config.toml
n_experts = 128
norm = "rmsnorm"
rope_theta = 9460.0
optimizer = "soap_variant"
Below are experts of layer 2 (counted from 0) of a mixture-of-experts language model. Rows are named router (the router's row for the expert), gate (a neuron's input weights, with its number), up (a neuron's input weights, with its number), down (a neuron's output weights, with its number) and show model dimensions 0-159. Each number is 50 + 10 x the weight over its row's rms, rounded and kept within 0 to 99.
Before each expert's rows: "raises" lists some tokens whose logits its average output raises strongly, later layers aside; "gets" lists some tokens that make up at least twice as much of what it gets as of all text. This comes from a sample of Wikipedia text that the model never trained on. Tokens count by the router's weight.

# expert 115
raises: "p", "ld", "x", "lt"
gets: "3", "0", "9", ".", "'", "2"
router:66 66 62 40 59 49 36 47 34 41 62 32 62 42 44 62 57 59 52 39 64 36 51 36 60 67 44 43 61 62 50 40 38 66 55 35 53 67 61 45 32 43 57 50 68 51 66 59 60 57 56 42 65 57 62 58 64 43 53 54 64 49 56 64 58 49 44 42 56 63 40 61 42 62 45 51 50 36 45 47 49 41 54 48 39 51 42 48 67 58 31 47 57 43 50 63 64 56 54 45 58 37 62 48 34 35 43 61 55 63 39 34 39 47 37 46 39 45 45 53 46 34 67 44 57 47 49 37 63 47 43 41 46 59 55 54 40 47 41 62 57 36 36 61 37 66 63 46 57 42 58 45 43 35 41 49 60 54 32 52
gate0:61 70 45 40 38 39 48 39 51 59 51 35 43 32 56 52 46 59 46 48 48 54 57 66 54 61 52 41 56 58 40 41 61 46 64 39 71 44 54 72 33 52 52 45 58 52 45 49 51 36 29 44 50 44 52 55 50 40 50 53 53 44 45 35 45 63 43 36 58 57 64 54 48 42 51 44 61 41 57 48 43 36 28 33 54 52 38 54 61 32 59 35 53 42 39 46 60 59 60 63 55 42 57 35 50 49 30 52 58 27 52 48 33 46 46 48 56 47 40 47 44 42 38 43 55 68 62 48 58 70 48 81 35 47 48 69 47 27 43 70 61 50 54 41 34 48 54 59 54 42 60 52 50 59 49 55 51 51 55 54
up0:64 75 43 36 45 49 56 45 58 52 48 54 36 55 69 61 50 60 52 48 44 46 37 64 52 50 64 41 38 57 43 22 61 65 67 49 71 32 51 65 62 47 23 52 48 51 70 63 53 36 54 49 49 41 57 55 58 51 45 53 48 55 55 63 51 44 40 56 40 69 55 45 29 48 68 67 44 48 56 49 38 57 54 42 43 52 52 49 51 37 44 39 49 50 57 48 60 50 61 50 57 51 73 50 52 62 48 56 46 34 60 40 37 40 38 51 53 37 51 52 68 46 47 53 61 44 57 31 48 59 54 54 46 44 46 41 56 40 48 71 41 44 58 51 57 41 44 39 46 30 49 42 26 47 37 42 33 48 52 51
down0:44 49 59 42 50 47 61 49 66 48 35 52 54 51 36 61 47 36 50 65 37 46 58 51 55 34 64 59 62 48 50 46 43 48 55 53 38 60 33 39 42 60 60 46 58 41 64 45 30 35 60 31 52 27 58 44 32 58 62 56 58 48 58 57 50 40 52 35 54 39 61 57 47 68 37 60 53 29 55 50 46 42 45 62 39 61 34 33 56 60 62 47 59 58 38 56 63 54 39 56 30 34 51 59 40 39 43 45 35 52 48 49 54 58 52 58 44 59 41 48 62 57 63 49 47 50 46 70 55 66 47 67 53 66 56 49 32 35 44 49 39 64 59 51 42 47 49 71 47 36 36 37 51 57 54 59 53 68 55 43

# expert 96
raises: " course", "ept", "Final"
gets: "s", "ing", " –", " are", "d", "0"
router:66 64 60 39 61 46 37 48 48 35 55 34 62 39 37 57 59 60 51 42 55 42 41 32 60 63 45 42 63 57 56 44 35 57 52 40 56 66 60 40 35 49 60 49 63 57 62 54 61 44 63 34 64 63 55 63 62 47 46 58 55 51 54 58 60 44 46 35 63 65 34 59 38 64 40 53 47 37 57 49 39 41 58 40 35 47 38 41 69 67 34 44 66 38 53 69 62 43 52 45 59 35 60 41 34 38 43 61 57 58 31 43 38 49 43 39 48 49 44 48 53 38 59 38 50 58 52 38 62 53 44 38 38 62 54 46 41 47 39 61 57 37 41 58 44 62 58 46 46 49 61 48 44 33 41 50 62 60 40 51
gate0:61 31 50 50 49 46 41 55 62 49 47 45 42 61 64 68 55 56 58 44 63 40 49 60 62 67 45 48 47 39 51 35 68 54 59 43 50 33 59 49 37 54 51 59 58 60 46 47 50 47 49 42 50 39 40 47 63 44 46 34 51 52 42 37 68 47 29 67 75 27 37 62 43 35 70 38 42 37 45 40 54 56 40 59 62 49 50 46 62 62 44 57 66 48 63 55 55 57 32 56 35 38 41 39 50 44 41 46 45 66 52 53 30 66 59 41 58 42 47 39 63 41 54 43 58 43 53 54 67 54 47 49 38 59 49 44 53 42 58 35 43 47 42 45 30 52 40 62 78 55 50 61 55 52 61 55 51 56 59 55
up0:42 58 60 67 67 45 65 50 50 52 44 39 61 64 51 48 51 67 38 39 65 65 60 45 49 52 51 58 42 48 56 49 58 34 54 50 42 47 59 43 72 61 57 57 42 52 63 68 49 46 51 35 52 59 52 47 35 69 60 60 69 37 42 49 48 41 48 41 53 39 40 61 53 38 60 56 31 57 48 56 37 49 54 57 57 61 66 22 47 40 41 50 54 46 59 59 46 34 48 37 57 40 45 47 51 50 31 56 49 64 72 52 79 46 44 53 39 48 59 45 53 56 51 51 54 51 32 42 35 44 38 59 29 49 45 49 52 47 39 36 56 54 45 55 59 28 50 41 40 62 64 35 56 46 57 45 62 48 59 38
down0:53 46 52 55 65 45 50 56 52 47 49 60 66 74 54 58 73 43 63 46 45 35 62 58 49 45 38 47 61 42 53 47 72 58 53 55 42 38 57 31 54 45 23 62 40 57 36 37 52 59 45 63 51 67 33 50 38 57 44 52 53 65 67 52 62 52 41 67 42 34 58 51 60 36 52 50 40 46 56 53 36 52 46 34 35 39 64 47 51 52 56 57 44 49 69 59 48 51 52 46 65 56 69 51 60 56 40 38 44 56 57 52 36 37 52 55 35 51 53 56 55 53 66 50 54 50 61 78 41 35 44 53 55 45 46 42 62 46 52 41 64 53 55 46 58 65 61 52 57 33 59 38 63 52 58 51 67 61 47 44

# expert 77
raises: "onym", "tric", "es"
gets: "'", "1", "on", "n", "al", "an"
router:60 67 58 41 56 48 39 40 42 39 56 35 55 44 41 65 58 58 57 41 60 33 50 42 61 66 46 48 60 60 51 43 40 60 52 35 58 68 55 40 42 47 63 57 65 55 68 58 63 56 64 41 61 70 57 59 54 51 44 51 60 60 56 62 61 50 50 42 58 66 37 59 43 58 43 56 48 34 56 44 43 37 55 50 40 48 40 45 66 60 37 51 69 35 46 61 59 44 56 45 59 37 58 46 33 40 37 61 51 66 33 34 39 49 37 43 48 44 40 46 45 31 67 48 54 54 52 39 64 50 41 39 37 56 53 53 39 44 38 66 60 38 41 58 34 72 60 48 44 47 65 49 45 37 39 46 62 51 39 57
gate0:73 45 51 33 40 42 46 47 52 46 55 59 41 61 39 39 62 49 27 56 50 59 48 64 62 65 41 39 53 36 59 36 38 63 34 53 54 46 59 49 44 53 41 65 40 49 48 59 51 66 55 36 53 53 62 66 65 53 42 38 52 56 53 52 57 54 61 60 48 49 29 63 47 49 43 38 55 42 41 58 33 42 61 45 47 69 45 37 51 54 28 60 47 51 53 41 62 42 47 54 42 42 56 44 50 36 53 54 53 46 57 56 56 51 61 42 35 63 53 54 43 69 55 37 57 42 69 56 37 33 40 17 43 41 66 44 54 57 36 57 39 52 39 40 52 47 46 48 47 46 63 45 45 51 41 27 55 43 51 30
up0:65 50 34 46 54 50 39 61 51 52 59 64 44 54 61 63 44 45 43 57 73 66 50 57 57 73 45 53 42 51 43 50 36 61 57 68 60 42 54 42 59 72 43 50 46 43 60 62 51 53 36 39 45 38 35 57 53 68 54 38 50 45 55 57 54 48 56 55 28 61 33 66 41 56 59 66 75 45 52 50 59 48 47 59 60 35 35 32 67 51 43 41 41 47 49 42 48 55 50 49 60 56 51 51 40 38 46 50 40 61 65 65 42 64 65 43 40 49 48 55 40 51 56 59 35 35 63 59 48 58 46 43 39 60 50 39 43 59 47 50 34 53 52 47 48 45 33 34 62 53 69 46 45 44 63 35 41 61 37 67
down0:44 66 55 57 39 33 52 54 47 38 56 53 60 20 34 52 48 62 66 43 54 48 53 59 51 70 47 47 50 61 31 63 59 44 56 44 35 56 63 35 54 51 50 32 65 31 43 51 58 49 52 61 40 53 45 45 55 36 74 44 72 50 44 58 28 41 56 45 46 48 41 72 57 61 56 63 62 46 44 46 36 53 53 73 47 61 42 33 53 45 63 69 40 53 49 62 46 63 46 46 31 44 52 46 49 58 47 53 36 66 46 57 50 45 57 54 63 49 64 54 63 48 54 43 44 67 50 34 42 52 46 48 42 55 62 42 38 52 65 65 66 52 49 51 54 55 50 38 58 43 62 45 39 48 52 45 38 62 44 60

# expert 80
raises: "on", "rig", "ability"
gets: " is", " (", "\n", "===", " =", "i"
router:56 61 64 37 61 44 40 45 43 38 59 37 61 48 39 63 60 62 61 37 64 40 43 36 61 61 39 48 62 58 59 45 33 56 60 36 62 60 56 38 32 41 58 64 61 54 66 54 62 55 59 41 63 57 59 58 60 47 46 53 60 48 60 64 58 46 42 33 60 68 34 60 43 55 37 58 42 41 48 57 39 34 57 42 35 55 43 47 70 62 34 51 59 39 51 57 61 53 60 46 54 44 56 44 42 38 38 61 53 59 40 35 42 41 41 38 44 42 37 52 48 44 67 38 54 42 49 34 57 50 38 39 43 54 52 43 43 35 32 64 64 45 42 55 40 64 55 57 50 44 66 43 44 39 45 47 63 57 31 56
gate0:56 62 54 44 61 45 41 55 46 44 40 52 41 62 30 44 51 64 58 48 62 40 56 49 45 45 64 50 38 47 50 40 42 59 54 35 43 59 46 51 29 56 53 46 63 45 62 63 49 44 66 45 47 41 52 44 64 47 57 57 48 44 34 56 72 36 51 40 58 56 41 48 53 47 58 47 62 44 58 66 54 47 34 52 24 46 58 52 70 54 54 28 66 53 54 56 28 49 39 34 53 27 79 56 44 58 55 64 41 46 46 42 52 58 42 51 41 36 49 40 59 58 47 64 61 55 46 39 54 50 60 37 52 55 47 45 56 46 49 70 68 40 35 62 41 58 69 34 50 61 40 51 40 47 69 48 49 57 34 56
up0:51 53 60 50 64 46 50 50 27 37 53 60 43 54 46 48 58 51 54 60 34 53 45 67 54 44 56 44 46 46 55 40 35 41 39 69 53 64 80 49 42 48 59 41 50 28 47 66 50 24 59 55 33 56 53 57 38 48 73 42 40 49 58 60 47 58 62 36 66 38 56 43 45 58 60 49 52 51 47 63 52 67 41 33 39 60 57 51 38 41 45 56 64 60 63 51 53 51 30 43 32 40 49 50 52 61 41 40 51 57 37 61 57 53 55 41 51 67 44 44 57 70 39 46 62 41 49 56 49 46 31 59 56 43 54 60 52 43 72 55 43 34 42 54 40 50 47 47 41 56 41 62 51 48 60 46 56 54 54 27
down0:70 51 45 45 49 45 62 54 44 38 46 50 44 45 45 43 48 56 42 52 60 50 38 48 46 76 32 64 48 48 51 63 61 55 45 54 53 56 37 25 64 50 50 57 40 45 48 43 49 50 56 41 55 55 51 39 53 49 51 58 51 52 40 42 53 43 47 44 50 56 32 40 46 54 53 83 56 54 50 58 56 68 59 43 57 61 55 51 64 64 75 60 45 47 51 54 55 59 33 42 42 65 90 50 49 55 41 36 24 62 59 41 59 35 38 48 41 37 41 61 63 48 60 52 45 49 45 51 41 36 54 45 53 41 45 71 42 64 42 60 42 47 34 51 57 47 65 52 56 40 54 37 48 39 41 51 64 51 53 54

# expert 64
raises: " store", "ically", "ches", "shed"
gets: " was", " is", " were", "n", "-", " be"
router:57 56 66 34 61 39 34 46 44 42 57 37 61 46 36 62 55 65 52 38 61 33 40 38 63 61 46 40 64 57 50 45 35 59 54 34 64 66 62 39 36 45 64 58 68 63 64 54 63 55 62 44 62 61 60 65 58 46 50 56 61 58 53 59 61 50 43 34 57 59 42 55 36 54 41 65 54 45 60 43 46 39 58 44 40 50 40 47 69 59 40 43 63 35 53 64 65 52 55 41 60 34 57 42 42 41 39 57 53 55 36 39 38 48 35 45 47 45 39 45 57 45 66 49 52 48 57 37 54 54 41 37 45 61 50 49 41 42 35 58 60 40 38 61 41 69 61 53 50 52 63 44 38 42 41 50 62 47 34 53
gate0:55 47 45 60 39 39 42 43 45 43 53 38 40 52 60 48 52 48 42 34 54 23 44 40 62 49 41 56 35 47 26 38 36 61 52 57 58 45 41 42 64 52 50 59 81 57 67 42 40 42 51 31 53 52 55 62 67 36 54 48 40 56 48 54 56 63 36 56 58 59 33 57 56 53 47 38 43 52 54 42 41 48 47 59 57 36 66 57 74 47 30 53 52 53 46 50 53 36 49 43 57 33 50 41 67 50 34 57 42 54 50 45 43 54 49 33 58 58 51 57 49 35 53 46 55 69 67 44 52 53 69 61 58 62 52 58 45 47 37 61 55 47 31 45 51 54 58 40 43 46 54 56 39 30 67 45 54 59 40 67
up0:45 48 44 34 59 57 55 53 50 58 37 34 56 56 60 57 47 57 45 63 57 64 42 48 51 70 39 64 51 48 57 53 51 38 67 48 45 54 53 35 42 47 40 58 33 44 40 63 47 56 38 54 47 53 57 38 47 53 56 48 58 49 57 48 38 47 53 43 44 69 60 74 59 51 59 71 48 38 58 35 62 52 52 52 45 76 50 44 41 48 48 49 58 52 54 50 40 57 34 23 39 57 43 63 29 47 49 64 55 21 34 40 67 55 58 71 50 59 61 68 41 46 62 63 50 53 25 49 52 54 31 39 49 42 45 64 40 50 51 42 42 53 47 43 57 44 45 47 54 43 56 49 50 58 32 54 38 47 48 35
down0:39 55 51 52 51 51 65 63 51 62 60 42 40 59 50 51 56 46 53 62 66 59 40 60 58 45 71 53 32 54 49 62 48 59 39 51 60 56 35 47 44 56 35 54 36 48 56 67 43 45 51 29 50 56 42 48 58 59 41 51 62 61 58 34 50 36 44 49 43 58 60 44 59 41 43 70 51 50 47 53 44 58 45 27 58 69 26 54 43 60 57 42 60 39 78 57 47 51 41 33 43 54 68 27 50 52 55 60 49 48 59 53 39 54 35 55 29 53 51 51 56 34 55 64 62 47 40 41 44 47 45 68 53 44 73 30 69 51 56 52 40 52 59 52 34 44 46 56 47 57 51 67 54 40 42 59 46 42 47 45

# expert 70
raises: "lé", "name", "b"
gets: " (", " of", " and", "s", "==", "f"
router:58 65 59 36 60 45 42 45 47 41 59 31 59 50 39 64 62 63 55 36 58 34 42 34 59 54 44 43 58 58 51 36 36 56 60 38 54 60 64 44 36 50 60 66 64 62 61 56 57 60 55 36 61 60 61 66 57 46 49 55 54 57 58 61 59 43 45 41 58 63 33 60 42 60 43 54 48 44 54 45 45 43 56 46 39 47 40 44 67 58 32 45 59 45 53 69 58 42 60 39 54 35 65 47 41 35 33 64 50 65 38 32 44 48 43 41 43 46 39 46 44 35 58 36 55 45 49 36 57 48 45 34 42 54 58 54 44 35 36 64 61 41 41 60 38 63 60 49 53 46 61 40 37 33 42 56 57 53 32 52
gate0:60 69 55 47 44 42 52 46 56 58 60 58 48 64 67 63 58 39 52 52 59 39 53 64 54 50 44 53 48 55 57 31 53 60 53 54 61 59 51 25 53 51 56 47 44 53 47 50 66 49 49 34 53 47 57 56 64 62 34 53 53 54 25 40 29 48 40 52 56 42 34 45 22 53 35 32 40 40 53 63 32 51 50 46 61 39 41 31 47 50 54 56 57 47 34 56 40 46 53 46 51 53 41 61 22 35 44 36 43 41 40 47 49 41 49 49 32 44 39 52 54 48 51 37 59 52 58 29 52 66 55 40 50 59 54 49 64 56 53 42 47 28 57 47 44 48 61 43 52 40 60 37 60 42 39 68 62 48 48 70
up0:47 40 50 65 68 37 46 51 30 46 66 52 44 27 42 73 44 53 56 56 46 44 54 62 45 46 66 60 33 59 47 37 47 52 42 37 43 45 42 72 61 58 46 35 54 52 34 63 58 56 33 43 62 37 54 42 39 65 59 32 44 52 63 50 53 56 55 60 46 58 54 48 45 43 47 55 57 42 60 58 35 38 48 55 54 43 47 55 34 46 55 52 38 50 44 60 64 41 61 68 37 40 51 58 20 61 44 53 51 59 62 57 46 44 38 32 54 61 63 45 56 44 38 55 48 43 46 53 51 40 60 50 37 54 57 55 54 52 32 30 50 58 51 62 56 52 56 58 41 59 48 46 69 35 29 58 41 67 51 48
down0:50 62 64 36 26 60 71 52 38 48 50 42 41 70 41 43 52 65 56 55 52 57 72 42 45 22 38 52 46 40 41 62 63 58 43 50 52 48 65 33 47 68 48 68 52 35 47 63 58 52 45 56 35 39 55 46 44 41 50 66 43 40 54 68 53 59 55 52 61 55 63 32 48 52 45 50 65 50 54 61 47 65 42 64 37 40 53 50 27 59 61 49 33 43 40 53 51 49 49 58 39 51 58 47 50 65 38 44 56 48 53 56 34 49 49 37 61 33 45 54 34 41 56 58 34 47 36 37 56 57 53 56 47 38 56 58 52 52 41 63 44 63 51 57 54 63 64 57 64 42 43 39 39 42 47 58 44 60 57 63

# expert 26
raises: ":", "\n", "ul", ";", " ", " —"
gets: "\n", "==", " March", " August", " May", "In"
router:56 57 54 49 57 52 45 55 45 37 56 34 43 56 43 65 57 57 63 52 59 43 42 51 66 59 37 53 53 48 52 42 48 61 52 51 76 57 51 46 45 43 43 52 49 52 46 61 59 57 52 31 51 53 74 62 59 58 40 74 69 41 56 55 67 37 39 46 61 69 44 56 47 48 36 40 52 51 49 66 54 45 46 53 42 64 45 47 49 52 51 51 51 36 34 55 62 44 48 43 57 33 47 54 40 43 34 56 51 50 48 48 44 31 49 36 42 73 50 52 29 49 64 56 42 41 45 34 55 48 26 49 34 55 68 38 54 28 36 50 59 30 36 44 43 60 63 63 61 47 54 41 24 47 41 46 49 41 50 49
gate4:57 66 59 66 56 68 53 48 64 50 41 53 66 56 44 50 48 50 39 46 53 55 55 49 60 68 54 55 36 40 50 43 25 50 46 71 68 40 66 50 43 55 44 47 44 41 57 33 62 38 45 38 56 51 44 44 56 70 57 77 72 50 50 63 62 25 42 55 57 56 59 42 62 38 49 48 70 56 55 50 50 63 45 52 46 45 60 48 56 49 72 51 59 47 52 57 65 58 48 56 58 31 59 59 55 68 39 51 48 32 45 59 52 69 43 46 26 58 42 43 56 50 53 56 69 41 45 54 45 47 60 48 51 53 58 46 29 50 46 39 54 43 59 48 49 52 49 39 29 60 52 54 46 60 55 45 37 47 44 42
up4:56 57 57 65 49 55 59 41 56 47 45 51 67 34 43 61 46 42 57 52 52 49 58 51 48 65 61 52 42 45 54 54 37 48 47 66 79 41 63 47 64 48 42 48 51 40 51 30 73 38 37 44 60 50 42 49 57 45 55 60 75 44 52 56 52 28 44 57 57 54 58 42 56 33 52 40 61 50 50 42 52 60 49 54 61 42 56 68 54 46 63 44 62 38 58 50 61 49 54 58 65 36 53 31 60 77 38 53 45 39 51 47 52 76 49 40 32 53 45 34 71 47 53 58 50 35 48 44 47 48 60 48 44 51 54 42 43 62 42 39 52 43 59 45 41 42 63 28 30 70 56 56 49 56 52 52 42 37 48 52
down4:55 44 51 65 49 59 59 68 55 62 39 47 46 48 45 55 45 35 49 59 51 49 65 46 37 71 61 53 54 43 57 74 41 47 65 58 44 31 50 50 54 57 34 43 41 32 64 39 71 60 53 47 39 36 50 61 48 45 59 63 56 62 51 55 40 43 40 57 46 36 53 53 47 39 51 55 40 53 48 41 52 58 64 45 47 43 49 57 44 47 51 54 42 35 61 33 55 63 48 42 47 44 34 40 50 55 36 46 51 56 58 39 61 65 45 48 36 35 37 33 58 62 43 43 42 35 49 53 61 53 47 43 39 61 71 50 44 49 42 48 33 41 56 69 62 40 66 31 28 64 55 71 46 56 44 68 43 50 41 36

# expert 24
raises: " |", ".", ";"
gets: " \"", "|", " (", "-", ":", " is"
router:54 56 47 54 65 56 39 57 51 52 56 54 57 51 34 49 54 55 55 43 52 54 36 28 54 65 23 57 63 72 36 44 45 56 49 40 59 51 49 41 45 42 69 54 62 48 61 59 49 40 52 37 53 63 59 50 55 49 36 65 66 52 57 48 48 50 36 20 64 67 33 52 41 48 49 38 42 47 56 58 42 49 55 51 53 61 48 47 59 52 50 32 57 31 62 50 52 45 45 41 50 40 52 60 45 38 50 68 38 51 49 40 42 46 37 46 57 57 49 48 33 41 54 61 38 52 66 46 50 46 47 45 39 59 61 54 55 50 55 45 53 26 40 60 47 58 52 58 43 52 49 34 10 52 49 52 62 41 27 48
gate0:56 50 49 59 60 53 51 55 61 57 50 50 57 71 42 48 52 39 57 42 50 50 55 57 63 66 31 36 53 46 48 47 30 32 53 45 64 46 57 49 52 36 27 62 55 59 49 46 42 30 60 50 39 40 51 50 70 61 53 63 43 51 59 46 62 58 55 53 69 37 22 56 41 46 69 50 51 54 56 58 58 39 50 39 43 46 50 49 57 50 44 47 50 43 45 34 35 42 57 29 45 43 36 49 43 60 70 58 36 67 47 54 40 45 40 55 44 56 70 29 56 42 42 61 54 51 57 47 54 70 55 60 61 49 49 43 40 57 43 65 48 27 35 37 60 53 60 56 44 38 45 40 43 58 56 31 43 46 36 55
up0:63 46 41 64 49 58 67 68 40 67 33 50 56 55 46 60 45 39 52 52 52 54 63 55 66 52 29 41 52 55 44 33 37 26 42 34 67 47 53 51 49 36 39 56 49 57 54 52 42 43 55 41 28 41 58 46 53 54 56 76 38 49 53 47 58 50 68 47 62 39 37 49 35 40 55 51 42 51 68 51 62 40 51 43 45 66 68 47 50 51 50 54 49 30 52 46 49 35 57 39 40 58 41 49 43 54 61 65 49 60 42 65 47 36 47 56 62 58 65 37 61 29 51 61 46 54 56 45 54 65 43 60 53 44 54 64 34 55 60 55 60 49 43 50 62 45 46 69 43 44 54 38 54 57 58 33 31 61 56 62
down0:51 53 54 51 36 54 45 49 58 71 37 48 49 44 29 48 50 56 52 63 49 47 51 51 41 49 75 55 46 43 59 56 75 58 36 55 35 31 51 54 60 41 47 35 51 39 47 58 39 59 48 40 58 46 62 60 37 36 58 45 47 39 41 41 42 39 51 44 43 55 63 52 48 66 55 37 60 46 43 61 74 53 53 62 56 49 55 69 42 53 62 53 38 56 48 56 40 54 57 70 47 53 40 49 47 38 58 45 35 33 59 41 64 52 64 54 76 52 50 58 46 60 52 48 45 64 55 63 53 50 29 43 52 47 38 62 55 37 63 41 39 69 63 73 45 27 48 57 59 62 46 48 56 59 55 41 45 33 61 50

# expert 111
raises: "towards", "tier", "und", "tra", "row", "\")"
gets: " ", " mono", " "
router:52 52 73 32 59 49 41 39 53 31 48 39 62 45 39 54 58 56 43 25 58 40 59 45 54 61 47 40 59 54 50 45 25 49 48 52 52 62 38 56 35 64 60 70 57 64 55 55 55 41 57 43 56 61 51 55 54 56 36 69 58 58 55 78 47 44 50 44 60 66 34 54 35 52 52 59 56 41 43 57 50 46 49 46 44 53 42 54 62 53 42 31 47 45 41 53 65 40 57 45 57 47 47 43 53 45 50 63 58 56 32 44 51 52 48 47 45 41 50 55 43 27 63 57 51 58 54 47 60 49 42 47 36 53 48 54 31 49 11 67 47 52 44 51 49 59 73 48 51 53 48 54 53 46 46 45 47 36 30 68
gate0:59 50 50 44 50 56 50 55 36 62 57 43 52 46 40 61 35 51 47 61 38 61 41 42 53 62 40 31 54 71 20 44 46 45 45 43 35 54 42 65 28 55 49 48 75 53 41 42 31 49 44 67 47 54 44 52 50 53 43 42 49 36 47 32 67 50 59 45 50 50 31 54 45 44 45 47 48 68 61 49 47 58 51 45 47 37 45 59 37 49 57 53 31 35 50 58 48 65 40 21 37 66 42 44 38 48 43 61 50 51 52 51 49 44 28 34 49 58 42 37 29 46 48 25 60 59 48 36 54 47 37 48 49 55 62 61 49 45 66 43 57 53 68 53 54 53 59 54 40 52 45 48 39 56 55 37 47 44 45 51
up0:49 47 57 61 61 53 53 38 43 46 54 44 42 59 62 57 51 48 42 44 47 48 61 60 53 57 51 44 51 57 43 45 47 57 34 45 62 50 69 51 46 44 39 50 47 53 63 44 52 38 65 58 40 64 38 57 57 49 43 59 46 52 49 28 50 49 54 48 47 44 48 56 22 52 41 44 43 61 47 60 43 45 43 50 52 50 51 30 55 34 56 51 44 21 39 51 56 47 47 28 33 75 38 39 48 32 55 41 40 49 43 58 41 66 49 32 55 34 42 59 64 32 40 55 74 43 61 53 59 66 61 65 64 51 62 48 49 47 62 51 47 34 52 59 50 40 56 69 41 51 50 50 53 33 72 39 58 43 39 69
down0:41 69 46 50 52 48 61 31 37 61 65 40 49 49 63 60 54 52 53 48 53 46 47 40 35 59 54 37 53 54 53 52 47 61 48 42 57 51 62 54 64 56 25 46 49 53 52 60 56 41 70 53 26 56 38 42 63 62 50 46 40 51 59 59 45 35 41 46 44 59 39 34 53 53 39 42 45 56 45 57 42 57 42 54 43 50 44 34 58 49 59 41 53 44 47 63 56 47 52 30 25 71 36 51 47 47 64 41 48 47 36 71 36 63 54 53 40 63 38 41 30 47 45 67 76 49 50 65 36 49 67 66 51 55 53 56 44 55 44 50 41 47 52 45 43 60 57 38 38 61 55 33 52 52 70 38 44 48 60 58

# expert 56
raises: "m", "spite", "ves"
gets: "0", "8", "4", "7", "5", " of"
router:61 61 63 32 62 51 40 45 44 36 61 36 59 41 34 65 60 58 58 37 59 35 44 37 60 60 42 45 58 57 63 38 40 55 58 41 57 67 66 43 37 43 53 58 65 60 62 57 58 47 62 37 64 64 51 64 61 49 48 57 59 49 58 62 63 41 47 34 58 64 42 58 39 61 44 62 54 36 52 53 42 39 53 48 37 49 37 43 64 63 35 44 65 39 55 67 63 51 55 41 56 39 58 40 38 40 40 63 48 63 37 33 47 50 40 46 46 46 44 42 47 41 60 44 51 53 49 42 58 49 44 42 42 65 55 56 44 44 35 63 62 39 35 55 32 62 60 50 48 41 65 45 43 38 38 46 62 61 36 57
gate0:66 52 53 44 47 44 46 54 46 50 44 41 53 59 49 59 34 45 38 47 61 44 40 34 46 57 27 47 56 60 63 43 50 48 47 50 70 51 31 39 56 38 54 43 58 37 44 47 57 34 50 40 64 51 69 60 50 54 48 51 73 49 53 54 80 43 41 47 54 54 45 51 27 35 52 52 39 57 58 50 45 65 53 53 48 44 65 44 66 38 61 47 63 42 57 61 73 70 55 56 66 49 60 51 50 22 32 60 48 48 48 50 39 49 35 48 37 61 54 51 34 30 49 53 49 54 41 63 50 34 38 48 63 43 44 39 43 46 35 56 55 41 27 52 43 49 52 54 50 44 53 60 46 40 58 58 54 45 34 57
up0:66 42 51 56 46 47 44 48 53 32 30 49 45 59 50 47 60 59 57 45 53 76 47 34 35 39 48 52 61 53 58 52 47 45 59 50 54 54 77 61 64 55 58 40 40 63 57 57 46 63 48 48 45 45 53 53 35 50 62 61 56 44 51 44 61 48 44 43 59 60 49 53 51 80 68 46 66 62 44 69 75 56 40 46 47 60 35 48 54 35 50 56 51 36 51 66 31 58 58 41 54 55 44 37 49 43 55 64 40 48 54 36 46 67 36 59 70 53 56 39 50 48 54 47 38 71 47 40 60 58 32 38 53 61 56 34 46 59 63 43 48 55 65 55 39 35 55 48 51 63 43 55 39 56 52 43 52 58 68 49
down0:63 29 50 37 59 48 58 58 71 43 45 63 46 56 47 50 37 52 53 49 55 53 51 46 52 34 56 50 37 43 59 53 41 51 57 34 61 72 56 59 42 66 49 39 52 53 48 36 39 46 49 62 48 23 51 49 39 43 49 64 46 38 42 52 66 61 58 66 57 59 45 54 44 41 43 39 38 65 48 46 32 62 55 42 57 53 67 53 40 55 62 53 50 55 56 62 65 46 30 50 69 45 42 50 45 50 64 56 69 41 48 38 62 65 50 45 34 56 65 53 56 64 36 28 36 41 52 44 53 48 45 62 62 65 47 55 62 43 30 61 38 30 48 48 32 34 51 50 64 55 56 47 40 56 42 50 54 55 45 54